config.toml
n_layer = 13
n_experts = 128
experts_per_token = 4
d_expert = 32
routed_scale = 1.0
balance_bias = true
router_z_loss = 0.0001
tie_embeddings = true
optimizer = "muon_variant"
seq_len = 256
Below are experts of layer 5 (counted from 0) of a mixture-of-experts language model. Rows are named router (the router's row for the expert) and show model dimensions 0-159. Each number is 50 + 10 x the weight over its row's rms, rounded and kept within 0 to 99.
After each expert's rows: "comes before" lists some tokens at least twice as common just after its tokens as in all text. This comes from a sample of Wikipedia text that the model never trained on. Tokens count by the router's weight.

# expert 83
router:50 48 58 65 60 46 47 50 51 53 39 69 46 61 51 37 43 44 36 59 45 61 48 44 56 53 39 54 51 49 39 60 59 71 68 53 53 63 30 47 56 59 52 47 70 52 60 38 39 49 52 41 34 40 56 42 48 61 47 53 43 55 40 61 53 37 54 80 53 44 38 64 40 54 59 46 42 39 53 57 66 58 63 42 60 49 52 50 61 49 41 44 48 51 54 49 51 37 42 46 47 33 52 48 51 42 41 65 51 46 47 49 62 33 58 35 45 62 49 43 55 28 46 54 49 37 52 55 46 49 47 53 52 47 69 52 29 49 68 29 53 34 47 67 42 82 39 58 36 55 40 56 50 55 44 65 61 52 69 38
comes before: " |", "L", "V", "_{", ";", "O"

# expert 75
router:65 35 39 52 42 47 52 34 49 46 44 66 60 44 53 51 48 45 67 54 45 53 53 27 49 36 38 54 47 59 38 62 52 55 64 69 50 53 49 50 57 42 71 29 32 46 53 55 44 33 53 48 45 44 51 44 44 53 47 45 51 57 41 55 50 47 48 40 61 60 53 53 40 50 41 59 44 42 61 69 56 50 44 39 69 65 66 43 59 53 55 42 39 46 53 54 40 46 37 48 50 63 63 36 50 37 54 50 48 41 42 53 61 52 40 51 40 53 43 40 51 58 55 55 48 36 43 42 61 47 52 46 45 45 43 66 31 35 56 45 61 49 28 56 33 52 51 31 43 43 39 57 75 54 47 55 50 51 57 35
comes before: "1", "2", "3", "4", "s", "ing"

# expert 123
router:63 39 38 67 71 52 45 39 46 59 59 77 39 49 55 38 57 50 45 38 46 50 41 34 71 47 43 67 39 53 47 44 51 55 71 68 49 48 45 48 43 53 60 37 55 33 46 40 49 41 51 43 54 42 57 47 38 55 55 43 51 45 45 53 54 37 58 70 59 47 40 49 47 63 57 41 46 49 38 50 55 42 55 58 55 46 57 49 54 44 39 40 60 41 38 41 60 34 26 58 60 76 51 38 57 45 47 53 49 51 44 53 58 64 44 46 47 49 38 40 42 41 67 47 47 57 43 44 59 39 63 43 56 40 62 36 49 55 60 50 42 32 43 58 22 52 36 38 59 38 55 80 60 65 49 59 49 56 62 45
comes before: " of", ",", ".", " and", " in", " were"

# expert 2
router:47 50 52 41 57 38 40 29 58 67 46 55 40 41 64 26 41 48 50 60 32 63 43 42 65 40 45 62 63 47 41 62 53 59 54 53 50 68 52 48 56 61 50 44 44 48 44 36 53 49 52 25 44 57 42 55 48 47 51 52 57 40 30 57 60 45 53 45 41 42 21 60 36 68 60 50 47 45 56 52 55 42 51 36 51 57 62 46 58 59 57 45 37 36 39 58 38 39 46 63 77 46 58 50 46 50 44 57 68 34 40 56 63 47 56 50 41 49 48 47 42 47 68 43 53 48 48 38 81 48 59 48 62 53 46 41 35 56 68 53 33 45 52 46 49 60 45 37 31 39 41 61 53 72 35 68 52 68 58 45
comes before: "-", "|", " Born", " •", " Coordinates", " Country"

# expert 97
router:60 42 57 51 62 48 45 45 48 58 52 54 47 55 61 54 50 49 48 39 47 47 52 49 71 46 51 49 35 53 45 50 32 48 51 49 54 61 50 47 53 41 66 40 47 46 43 41 65 46 31 34 46 44 35 52 60 67 57 36 40 40 25 55 51 51 52 53 43 38 50 51 43 54 47 49 31 36 50 48 63 51 57 60 75 41 44 46 41 48 57 50 67 34 39 55 47 38 54 53 59 47 51 47 51 45 33 74 55 53 42 56 53 51 40 44 52 36 48 42 49 43 80 57 44 51 50 54 55 57 44 47 66 37 55 50 41 57 51 50 32 49 35 52 40 57 43 60 39 44 47 60 50 62 42 70 43 65 56 41
comes before: " the", " a", " to", " by", " an", " his"

# expert 107
router:57 66 43 54 69 53 58 42 58 54 55 60 37 53 67 34 71 35 50 58 38 49 36 42 61 36 45 58 53 68 40 43 50 73 58 64 55 53 50 54 58 74 46 20 52 31 49 48 57 45 35 45 56 53 38 44 47 49 60 52 49 35 48 57 50 51 62 69 54 52 33 67 38 48 56 38 42 41 55 58 54 37 58 55 69 72 67 51 52 48 39 48 53 52 56 50 51 53 45 69 58 50 43 55 34 61 50 50 62 55 45 45 62 40 39 45 51 57 47 56 42 41 70 39 56 30 36 54 64 29 58 48 46 41 63 27 44 70 54 56 48 51 36 71 44 51 58 32 46 49 39 60 67 58 40 61 61 45 58 46
comes before: " of", " in", ",", ".", " was", " and"

# expert 121
router:61 43 61 45 53 59 50 49 64 59 47 67 37 53 46 60 37 44 60 54 50 40 62 35 57 54 40 56 38 47 51 44 48 63 45 51 42 46 55 40 53 51 47 29 46 42 47 53 46 37 47 25 52 49 54 51 49 56 63 37 40 51 49 58 62 51 73 52 34 30 26 51 21 51 44 52 38 64 49 58 67 55 48 33 70 40 58 41 54 51 45 41 69 46 45 56 55 37 35 67 64 48 63 60 41 64 49 40 65 33 28 51 48 41 52 54 54 51 44 48 38 41 55 29 54 44 55 45 62 49 53 45 52 45 50 38 50 55 58 47 49 52 54 49 39 60 45 61 39 42 28 61 77 54 32 46 42 56 51 32
comes before: " a", " an", " to", " \"", " of", " in"

# expert 32
router:43 51 45 66 76 58 55 36 50 59 44 71 49 37 59 58 48 41 68 50 53 47 46 50 42 57 49 54 55 65 46 52 45 68 70 50 60 59 31 36 53 56 53 50 49 46 60 46 48 50 45 28 44 38 41 45 44 41 48 57 42 56 47 55 42 46 54 52 58 52 36 77 32 61 70 57 38 48 48 59 53 43 54 52 56 61 54 54 67 56 49 56 42 32 42 59 56 41 50 51 49 46 63 55 31 60 61 71 54 49 44 52 46 48 55 44 58 43 29 39 36 47 52 39 58 53 51 45 49 50 67 40 73 47 56 47 36 51 82 51 52 43 49 56 27 54 37 52 37 55 43 66 55 58 55 61 72 56 49 47
comes before: ",", " |", "\n", " City", " States", "'s"

# expert 6
router:45 53 32 59 65 44 45 42 49 68 52 55 35 46 58 29 47 43 53 49 40 48 55 57 56 54 48 53 54 55 37 51 68 65 70 61 66 54 33 30 52 47 49 30 62 44 34 45 44 49 34 41 55 54 40 28 36 51 52 49 50 49 44 68 49 45 51 49 51 55 33 59 51 53 39 42 18 52 45 60 46 34 64 49 42 67 65 46 43 39 36 56 53 44 49 46 56 32 51 46 58 67 60 61 47 37 62 48 60 63 31 52 67 34 48 56 50 43 46 43 35 46 45 41 49 61 51 58 56 51 62 43 52 46 46 52 41 70 67 52 39 37 43 48 36 54 40 46 48 48 44 53 66 60 45 57 63 48 53 50
comes before: " of", " was", "'s", ",", ".", " is"

# expert 105
router:64 40 39 48 50 53 46 48 52 53 38 72 42 37 58 57 43 39 60 35 44 47 47 50 68 44 44 54 51 53 28 71 58 53 55 58 54 60 28 44 45 53 62 30 37 43 49 54 58 49 40 43 27 54 42 59 50 56 48 45 46 46 33 63 59 42 62 54 59 58 44 60 30 53 59 56 41 59 64 50 56 45 58 53 57 56 72 39 50 68 54 37 40 46 63 49 57 37 41 41 51 56 61 50 23 52 67 63 54 48 37 56 61 52 36 63 52 58 44 37 43 33 65 40 59 51 55 52 44 42 59 43 52 48 41 55 28 48 74 46 42 36 57 52 41 56 58 45 53 46 37 41 56 50 41 53 62 58 50 53
comes before: ",", " (", "\n", " |", ".", " in"

# expert 122
router:59 64 54 57 60 46 46 33 58 56 50 56 42 58 56 35 59 45 50 49 40 48 31 40 66 26 41 60 37 44 47 54 41 51 55 64 58 58 57 50 52 62 57 48 37 40 50 50 53 49 54 36 36 44 50 47 34 61 49 44 52 33 45 37 74 58 71 50 32 41 44 62 32 53 50 53 36 42 72 50 63 57 56 60 61 58 64 39 60 48 55 47 51 40 63 63 41 40 24 52 71 60 62 47 47 45 48 49 60 47 40 70 65 37 39 32 53 50 50 45 43 36 53 50 62 48 47 45 65 41 46 45 57 41 56 51 38 46 59 57 48 53 37 50 45 62 62 49 26 41 45 58 56 57 56 59 61 64 50 58
comes before: " the", " a", " his", " Representatives", " this", " its"

# expert 12
router:56 53 37 60 59 39 45 41 46 64 48 64 46 31 49 52 56 29 44 41 36 53 39 45 43 55 30 77 51 53 55 61 64 77 59 60 58 51 37 47 64 59 54 48 63 28 56 52 40 41 45 37 50 43 55 54 45 60 34 54 36 46 37 48 52 50 62 47 49 44 47 66 40 43 55 55 38 40 56 61 62 45 55 51 54 57 54 48 44 54 46 49 53 31 38 52 45 36 52 57 57 54 61 45 55 46 63 63 62 51 37 61 71 58 44 36 33 51 49 47 38 40 58 38 54 47 46 43 72 43 66 44 64 33 66 45 39 54 56 56 28 51 43 41 42 55 33 52 40 55 35 47 57 73 45 74 56 66 62 42
comes before: "5", "4", "–", "3", "6", "8"

# expert 46
router:60 46 44 59 56 39 38 41 62 60 54 64 42 42 62 41 55 40 53 58 42 56 55 45 43 50 28 45 46 54 43 55 48 62 69 58 57 79 35 32 46 65 50 44 60 44 37 42 56 30 69 36 59 52 36 51 45 63 66 50 48 55 40 37 51 52 61 58 48 51 41 45 39 56 61 43 38 56 52 51 51 44 48 66 50 77 64 60 52 48 48 45 65 52 42 39 58 41 37 53 63 63 51 58 37 42 59 59 63 54 38 56 71 36 34 27 51 54 47 48 48 35 52 46 64 45 51 45 54 32 62 40 49 46 62 41 24 44 65 63 41 47 52 56 17 62 48 41 51 54 47 57 53 56 47 61 54 43 66 55
comes before: " of", ",", " in", ".", " for", " to"

# expert 92
router:48 53 47 61 66 50 46 40 49 60 34 54 47 52 48 59 31 50 53 42 40 65 60 52 52 46 42 70 45 50 29 71 46 67 52 66 76 53 36 45 60 35 73 47 50 40 55 62 47 49 49 42 40 33 49 55 39 47 49 33 29 57 55 44 52 52 54 55 52 44 30 54 43 72 49 43 54 47 64 58 59 51 61 47 57 65 77 40 59 56 47 49 62 42 51 66 55 41 52 65 63 47 67 53 50 43 52 73 55 38 41 50 62 49 53 48 39 53 51 35 38 47 72 37 56 47 47 63 76 50 50 54 56 42 65 48 33 54 66 44 44 43 57 56 53 58 30 34 30 43 41 47 60 58 47 49 62 58 54 47
comes before: " ", " Votes", " JPL", " Set", " Candidate", " MPC"

# expert 17
router:50 55 33 54 68 52 48 47 55 61 36 63 44 48 66 56 55 55 50 55 43 50 29 37 66 40 53 54 44 54 32 60 47 64 49 62 52 55 35 55 51 58 62 51 54 33 47 46 55 52 51 35 49 54 46 50 38 59 49 39 43 35 30 45 47 31 58 65 43 44 48 59 53 47 58 47 44 51 52 56 47 37 46 58 51 55 64 57 54 51 49 41 57 50 63 46 59 24 57 40 48 61 53 57 57 48 49 54 59 42 38 55 80 44 45 37 49 46 48 41 47 34 56 55 56 54 43 45 56 44 76 53 77 47 63 56 46 45 74 50 45 27 46 54 43 51 48 52 54 52 57 42 56 66 40 55 76 45 58 56
comes before: " of", ",", "'s", " and", " in", " ("

# expert 104
router:52 33 57 58 63 51 42 39 54 60 40 66 59 52 65 37 51 44 36 60 34 71 55 41 54 43 45 65 49 65 35 45 53 63 68 58 52 50 39 25 50 46 49 49 48 51 53 47 35 38 52 31 56 49 69 43 49 56 56 46 52 39 38 52 51 48 46 60 56 43 42 53 55 45 55 41 46 53 45 71 50 48 38 45 64 69 57 37 61 33 49 37 46 49 52 51 41 39 41 63 61 47 59 62 42 56 44 60 74 44 43 58 59 49 46 27 56 59 38 31 51 39 64 28 56 53 54 61 71 30 62 54 63 40 55 42 25 54 60 53 45 44 35 55 32 56 26 37 49 44 59 46 55 50 31 61 54 54 67 49
comes before: " |", "\n", "==\n", "==\n\n", " |\n", ":"

# expert 44
router:56 42 54 44 55 44 38 48 49 60 41 50 39 25 34 52 25 35 71 60 49 59 36 33 53 52 40 67 44 58 41 63 43 55 62 70 61 62 42 47 44 63 55 39 60 39 55 38 57 45 45 33 52 49 52 58 56 55 50 53 40 58 45 46 59 49 67 59 47 47 38 64 45 56 42 49 39 47 61 51 56 61 52 63 53 46 51 49 46 40 53 39 42 47 43 57 61 32 41 46 51 54 49 39 39 50 56 78 68 50 48 69 65 42 54 33 54 47 55 45 38 38 55 47 39 50 53 45 49 51 36 59 68 51 50 45 42 45 44 53 56 48 40 49 35 60 36 44 37 36 50 67 56 64 50 54 52 55 55 41
comes before: " the", " a", " his", " an", " their", " her"

# expert 37
router:44 42 51 55 48 30 42 46 70 60 36 49 42 49 54 45 39 37 60 48 42 58 49 47 51 46 54 53 55 52 27 57 58 63 51 61 73 52 39 49 55 51 44 46 40 42 32 52 51 39 58 28 48 33 39 49 55 46 50 51 55 46 48 47 60 40 63 70 59 56 39 71 33 57 42 61 42 43 49 55 51 48 56 48 42 43 56 55 78 65 42 52 64 41 50 74 53 37 33 64 58 37 65 57 49 53 56 52 45 43 36 65 63 42 44 55 50 54 46 37 33 35 53 52 52 45 62 42 54 58 34 57 62 50 72 56 35 43 68 49 41 45 49 44 38 77 41 46 48 49 49 63 59 54 41 54 72 70 75 32
comes before: ",", " (", "\n", "'s", " K", " was"

# expert 87
router:62 42 54 43 60 36 45 40 50 61 19 59 44 34 53 49 44 43 62 56 40 61 52 35 61 49 40 50 40 66 50 43 41 69 63 60 52 64 54 33 71 62 49 27 54 37 63 58 61 47 49 34 60 48 57 51 58 56 62 54 39 58 45 63 51 55 66 58 41 55 36 61 53 61 46 48 46 49 63 53 62 62 53 39 51 59 73 61 62 56 51 28 48 54 55 59 53 38 50 62 59 40 57 50 53 59 59 50 60 44 41 49 64 58 38 47 48 55 50 42 38 45 52 29 54 38 55 52 70 47 48 50 52 44 55 38 30 44 66 44 51 53 60 39 51 64 28 31 27 42 35 57 73 54 44 51 53 56 61 40
comes before: "1", "2", " as", " |\n", " a", " %"

# expert 45
router:45 35 41 60 63 57 37 40 57 66 52 66 53 34 47 57 39 47 63 57 36 60 62 46 51 40 45 55 49 43 48 54 39 48 68 66 61 51 44 42 57 52 57 49 54 34 56 39 52 31 51 54 67 40 63 51 45 55 52 45 46 46 37 60 60 53 53 44 42 56 44 58 52 51 62 48 34 45 64 47 50 39 42 53 64 48 70 44 45 58 50 39 60 31 33 53 61 57 49 48 61 44 57 57 38 56 38 58 57 55 45 55 71 51 40 42 54 48 38 38 44 41 55 53 42 59 68 59 60 38 51 50 66 51 47 31 31 66 54 64 49 52 50 47 40 54 51 55 45 51 57 76 48 63 48 63 50 54 51 57
comes before: " the", " with", " to", " a", " in", " of"

# expert 13
router:44 51 54 47 52 47 42 43 44 58 34 57 41 56 48 57 41 50 52 46 39 54 48 46 61 49 57 63 40 68 46 53 46 50 51 67 71 49 44 52 63 69 64 37 55 47 48 51 55 53 42 40 44 52 52 56 50 45 37 63 51 31 57 43 62 39 67 46 33 46 31 63 38 44 66 55 38 45 57 47 67 62 55 50 62 61 59 57 42 47 43 45 68 46 55 47 45 47 43 56 62 56 51 48 50 55 57 61 69 57 32 65 69 38 41 44 56 45 50 38 28 48 42 61 43 53 47 46 52 52 48 59 49 30 60 56 42 50 52 62 52 57 57 48 36 59 28 45 43 44 45 47 60 57 62 49 56 61 49 49
comes before: " the", " a", " be", " his", " their", " her"

# expert 38
router:62 47 53 53 51 33 38 51 47 68 41 62 41 51 46 62 46 33 63 53 43 48 42 42 50 43 49 49 55 51 55 63 63 56 61 61 65 44 44 40 58 72 72 39 53 38 59 46 42 43 37 54 48 52 58 40 40 54 62 47 70 48 37 65 54 52 53 66 46 32 40 71 40 45 62 46 34 47 49 69 54 49 41 47 57 61 55 43 49 39 57 30 63 54 33 62 59 40 33 48 65 56 66 49 53 62 44 54 52 36 34 57 79 48 43 39 41 36 44 50 48 41 60 41 48 42 54 44 57 50 47 43 69 31 63 38 35 44 57 58 46 40 57 63 47 65 46 38 36 43 49 59 56 47 53 54 57 52 63 42
comes before: " ", " \"", " MF", " Title", " DF", " —"

# expert 7
router:59 43 52 49 63 38 42 42 50 50 51 70 49 29 42 41 53 50 43 51 48 69 53 44 50 44 54 57 48 62 45 60 38 52 53 60 56 46 35 62 59 45 62 38 55 47 56 56 59 46 46 43 59 45 47 50 40 63 47 44 43 33 39 59 56 51 67 48 52 43 37 64 50 61 58 47 46 56 50 49 51 41 52 44 54 50 48 42 43 54 51 30 55 27 54 48 42 35 36 60 51 54 48 41 37 54 52 59 54 40 52 57 68 37 58 49 53 50 47 57 48 50 68 57 38 55 48 39 65 46 53 48 70 53 61 57 33 67 47 46 57 53 31 56 45 58 44 59 36 46 44 50 69 47 58 50 58 55 80 38
comes before: ".", "′", "°", " |", "0", "5"

# expert 29
router:52 41 36 58 46 48 44 43 67 58 35 61 53 26 49 41 45 45 40 49 44 66 47 33 70 58 46 65 48 51 40 63 48 59 62 66 55 54 48 56 61 37 50 53 39 40 41 54 41 48 53 43 48 46 43 48 53 53 45 36 34 45 50 62 51 49 56 52 50 45 35 65 37 73 51 58 44 50 54 60 39 52 46 51 66 63 69 45 41 64 57 33 42 47 55 66 61 45 41 70 51 61 57 51 40 57 74 60 59 36 40 56 64 44 46 35 38 56 56 44 51 51 65 50 52 51 53 51 45 35 54 43 62 33 55 45 34 32 61 45 40 47 44 54 53 55 37 52 31 34 38 56 67 56 50 51 57 56 59 42
comes before: ",", "0", " |", "–", "9", "th"

# expert 65
router:69 42 49 42 59 39 39 36 52 51 46 56 44 58 47 54 54 44 49 56 48 77 42 27 54 44 46 65 54 78 48 51 43 62 51 54 45 66 44 52 53 42 58 42 45 46 49 52 59 56 44 57 46 45 48 57 43 57 61 51 54 54 36 57 48 50 48 45 57 62 36 56 34 45 46 53 39 57 70 47 64 55 65 48 51 55 52 30 48 48 45 41 54 40 60 48 64 38 53 55 63 43 58 37 48 47 56 63 53 44 42 63 49 53 51 40 50 55 60 56 34 47 58 54 68 49 44 37 75 49 48 54 62 29 64 43 31 66 49 50 42 44 28 53 45 46 33 46 37 38 40 45 62 63 52 57 48 65 48 28
comes before: ".", "°N", "°W", "6", " |", " ("

# expert 49
router:51 47 56 61 58 59 36 43 51 60 48 48 49 53 51 54 33 30 57 56 31 53 38 47 64 44 46 49 40 59 41 60 43 59 55 55 50 58 41 50 46 61 60 42 55 45 62 53 56 46 44 45 63 48 39 47 41 45 60 42 40 43 32 54 58 53 52 45 48 47 31 66 41 60 46 56 32 42 69 68 72 54 45 54 44 69 64 42 59 58 53 41 64 48 33 60 48 45 55 64 60 45 48 47 54 49 47 62 49 47 32 67 62 51 51 41 28 53 35 50 40 43 41 46 57 39 53 55 50 45 44 49 60 39 64 30 45 57 65 44 36 34 48 64 44 75 54 37 23 42 45 51 47 76 48 49 62 55 42 45
comes before: " ", " —", " +", " −", " .", " —;"

# expert 11
router:61 44 64 67 57 49 38 33 49 49 48 57 48 49 42 45 39 36 35 57 30 51 41 42 52 46 50 65 50 76 46 63 33 66 62 49 54 59 41 50 68 63 58 23 46 38 59 31 49 39 62 47 50 48 43 39 42 54 45 53 45 46 44 47 62 62 66 48 61 59 45 65 36 53 58 60 40 48 58 56 69 49 46 50 52 60 62 47 51 62 35 45 49 50 48 45 43 36 51 57 60 54 68 35 32 49 45 59 54 47 51 55 62 56 49 38 35 71 29 47 27 42 53 47 49 42 59 44 60 59 65 70 66 32 52 43 45 55 57 63 31 49 31 53 32 66 38 37 47 57 51 53 59 69 40 63 52 57 68 40
comes before: "9", "0", "5", "8", "6", "4"

# expert 61
router:56 33 42 43 59 49 58 38 49 71 49 62 41 41 76 47 39 42 48 60 38 52 45 43 54 50 44 51 40 53 45 56 45 55 64 65 54 48 45 54 53 44 59 46 51 48 35 41 57 44 50 46 42 46 54 50 43 50 54 52 48 38 42 58 40 42 59 53 52 34 15 57 30 50 49 50 41 42 59 58 51 63 50 60 61 52 47 57 34 61 32 41 57 43 54 51 40 33 32 53 52 51 59 48 54 45 44 49 55 32 43 57 57 59 48 57 36 41 41 46 46 42 62 44 61 58 42 41 62 37 45 42 59 43 52 47 37 61 50 43 44 51 56 53 42 49 37 47 28 20 37 52 56 49 34 59 47 54 62 47
comes before: "1", "2", "3", "4", "5", "6"

# expert 53
router:56 47 39 36 54 53 41 31 51 57 43 74 55 58 54 46 40 43 67 62 56 64 53 24 55 57 48 53 53 52 49 56 66 56 70 60 49 63 36 43 46 49 63 41 45 38 41 59 55 48 37 37 39 52 33 58 50 56 47 50 30 47 45 49 46 54 62 46 50 52 31 53 52 59 46 62 54 52 48 50 64 58 47 43 50 57 58 49 53 57 52 45 51 41 47 50 49 46 45 68 48 65 55 47 47 61 53 60 52 41 47 46 70 55 37 45 47 49 40 49 41 26 64 38 59 43 46 51 65 46 56 56 56 33 54 32 36 51 52 51 44 43 51 50 44 55 45 53 45 37 25 47 55 56 38 59 54 54 58 37
comes before: "%", " |", " |\n", "0", ")", " km"

# expert 109
router:47 54 55 61 55 39 30 31 60 54 41 63 45 36 63 41 76 37 45 34 59 59 61 56 58 49 45 51 44 44 29 55 52 69 55 65 65 75 39 44 58 58 41 46 46 40 49 48 61 53 48 37 31 52 42 41 39 64 42 58 62 42 52 40 53 54 67 57 49 46 38 64 48 55 59 53 36 65 38 53 52 43 43 52 68 56 58 53 59 62 41 42 50 52 26 49 53 30 39 55 44 56 66 54 41 49 52 48 53 39 44 56 71 49 54 43 43 48 57 53 35 40 58 47 34 47 63 39 52 40 39 68 50 42 54 40 49 52 73 46 49 30 32 55 49 49 48 47 48 46 52 46 45 45 38 44 60 63 62 40
comes before: ",", "\n", " (", " and", " II", "'s"

# expert 79
router:70 53 42 45 49 48 46 39 46 73 34 53 58 36 68 52 38 37 43 48 36 70 53 42 55 47 43 66 42 70 40 39 62 58 51 59 50 51 51 25 64 52 67 52 44 33 58 59 49 46 41 36 45 40 45 52 49 41 55 45 48 50 36 52 58 34 58 47 62 43 40 50 49 50 39 52 45 64 47 67 69 66 52 54 63 64 48 35 66 51 52 43 57 54 63 46 56 35 44 49 55 41 58 50 48 46 55 62 72 49 44 51 57 55 38 41 50 62 54 21 41 47 66 35 57 51 50 43 73 45 48 58 51 27 61 58 42 36 63 55 41 50 51 61 52 54 43 47 25 49 47 40 58 55 58 57 52 56 51 51
comes before: " |", "1", "0", "2", " |\n", "3"

# expert 22
router:59 48 46 59 82 46 43 40 58 49 49 56 58 55 54 37 43 36 43 53 32 63 49 44 47 47 32 59 36 60 55 62 47 63 61 53 74 57 39 36 58 68 55 48 53 26 39 48 44 39 70 41 56 44 41 45 57 49 46 52 35 60 46 55 78 40 66 51 34 45 36 66 38 56 45 48 38 54 63 54 62 55 45 44 65 59 65 52 49 61 39 53 48 52 47 60 69 35 56 50 65 50 65 49 42 44 45 55 61 46 46 65 67 48 42 42 31 57 45 43 14 49 68 51 51 45 60 34 64 64 58 52 59 29 53 43 42 65 61 51 41 30 48 60 35 63 37 48 25 48 40 64 70 59 50 58 57 55 61 44
comes before: "9", "8", "7", "1", "0", "6"

# expert 72
router:53 35 46 59 49 46 56 29 49 58 44 55 39 46 58 58 48 27 59 51 39 61 42 44 63 46 37 46 56 54 50 51 40 62 61 54 52 56 54 53 48 56 67 24 47 41 43 42 47 39 35 55 59 54 54 39 46 60 49 53 40 57 48 49 62 56 63 44 43 46 45 63 34 59 66 52 27 55 41 64 53 46 52 57 68 53 63 53 42 59 47 55 43 46 42 46 50 41 30 69 61 49 46 33 43 52 43 49 70 53 40 67 57 40 37 50 43 38 65 48 28 42 53 48 46 48 48 51 64 61 40 52 61 38 63 50 43 65 52 57 41 37 39 54 33 54 48 30 57 53 50 67 51 73 29 57 50 57 68 46
comes before: " |", " (", " century", " is", " and", " American"

# expert 106
router:55 42 42 56 62 41 57 48 55 59 29 57 59 48 65 60 39 38 50 55 44 58 56 37 36 40 51 60 42 39 43 47 66 77 55 58 60 57 42 29 57 43 63 61 56 33 53 55 38 37 46 33 49 49 60 36 32 65 43 30 46 49 43 66 52 44 57 57 34 44 39 55 41 52 49 43 45 53 55 65 52 49 56 56 53 63 59 42 41 54 45 42 55 45 69 61 46 33 58 57 62 51 60 39 54 50 44 40 62 38 36 56 61 63 42 54 44 44 49 40 45 41 44 49 61 40 50 42 61 40 64 60 68 42 57 41 45 60 62 48 47 42 37 50 38 53 39 40 38 43 28 55 61 59 35 47 56 51 62 43
comes before: " |", " of", " place", " medal", " round", " than"

# expert 77
router:68 53 51 50 58 48 38 37 49 59 49 62 46 50 62 49 66 47 52 73 40 62 55 41 54 51 55 48 49 60 50 60 53 66 48 68 56 51 32 47 63 54 50 41 57 43 51 64 47 42 42 45 51 53 50 38 48 48 46 47 33 31 40 68 52 48 46 51 33 39 45 81 42 64 49 57 45 63 47 50 53 37 45 51 47 55 60 56 41 55 45 47 43 30 55 57 45 39 45 47 48 52 52 46 42 56 44 56 55 32 47 66 63 60 54 37 48 50 58 51 41 39 56 64 49 47 51 57 69 49 51 59 55 49 58 43 27 45 54 57 49 50 48 41 47 61 47 54 36 32 48 71 62 49 49 72 55 64 64 38
comes before: "0", " |", "1", "2", ".", " |\n"

# expert 98
router:56 50 47 49 66 58 37 44 60 64 47 45 54 48 59 38 43 32 64 51 47 57 44 47 58 59 33 65 49 75 54 50 52 63 63 65 59 49 46 41 71 48 55 40 52 37 49 39 48 44 34 47 51 50 58 58 48 64 41 46 31 53 51 44 58 39 54 56 55 31 18 61 42 63 54 56 42 43 53 69 53 41 44 57 77 34 64 36 48 33 44 56 51 49 43 44 50 37 52 50 60 68 56 59 32 43 44 55 57 47 42 68 60 47 54 49 53 48 56 53 27 47 45 54 42 52 45 54 56 55 60 51 63 50 58 57 43 48 56 64 36 42 37 39 55 52 46 52 45 47 40 48 63 70 43 61 52 59 49 52
comes before: " ", " the", " a", " was", " then", " his"

# expert 64
router:55 56 44 50 65 52 42 41 56 62 47 46 56 35 55 32 61 43 40 44 40 55 48 49 61 52 46 68 48 63 47 50 46 58 59 57 73 49 52 39 59 39 62 46 39 44 53 44 52 43 41 26 46 45 60 46 54 44 60 24 50 42 48 54 55 30 41 61 50 42 33 54 45 49 53 39 40 47 61 59 57 42 46 47 59 55 47 43 58 52 44 59 50 31 42 63 41 32 43 56 46 44 68 54 42 54 50 53 67 39 38 65 77 57 41 58 55 51 48 37 35 46 65 52 55 54 55 52 70 28 49 48 55 35 58 53 36 58 59 45 44 52 50 63 41 62 42 50 49 51 52 61 63 61 50 46 64 60 57 57
comes before: "1", "2", " |", " |\n", "3", "4"

# expert 100
router:38 47 54 63 62 53 58 47 41 68 42 58 56 54 58 51 30 38 46 46 36 61 65 37 59 45 26 60 53 47 46 50 55 53 65 62 55 56 41 36 52 50 67 58 43 43 51 54 49 57 33 52 38 45 53 53 45 48 56 46 37 53 42 63 50 40 65 57 49 40 35 69 54 42 42 44 45 51 49 68 58 45 56 56 60 73 63 46 59 50 50 56 58 41 49 51 41 31 52 65 49 45 64 54 51 48 44 53 68 66 32 64 57 43 40 50 41 45 53 45 24 37 47 45 54 60 59 46 60 39 43 52 48 48 55 63 43 50 52 71 42 53 62 59 30 63 33 53 42 25 42 47 53 52 42 56 50 58 64 46
comes before: " |", "-", " |\n", "|", " (", " and"

# expert 41
router:54 57 45 43 62 46 52 43 63 61 54 48 54 53 60 48 41 40 55 58 37 59 51 29 70 38 49 71 37 58 42 48 53 50 65 66 61 54 55 32 59 75 70 39 53 49 39 57 50 52 43 35 60 46 50 58 41 53 45 36 45 47 47 40 72 50 52 48 52 38 37 54 38 54 43 38 46 56 63 50 64 45 48 50 70 54 46 47 58 40 37 53 55 37 37 66 57 29 50 48 67 70 65 44 40 40 46 55 48 45 32 72 61 55 25 64 53 57 45 41 24 49 52 46 48 43 69 33 61 56 48 53 47 56 50 46 49 58 49 55 36 41 55 45 24 62 37 47 39 39 46 57 76 55 43 37 61 57 51 50
comes before: " the", " ", " a", " his", " he", " this"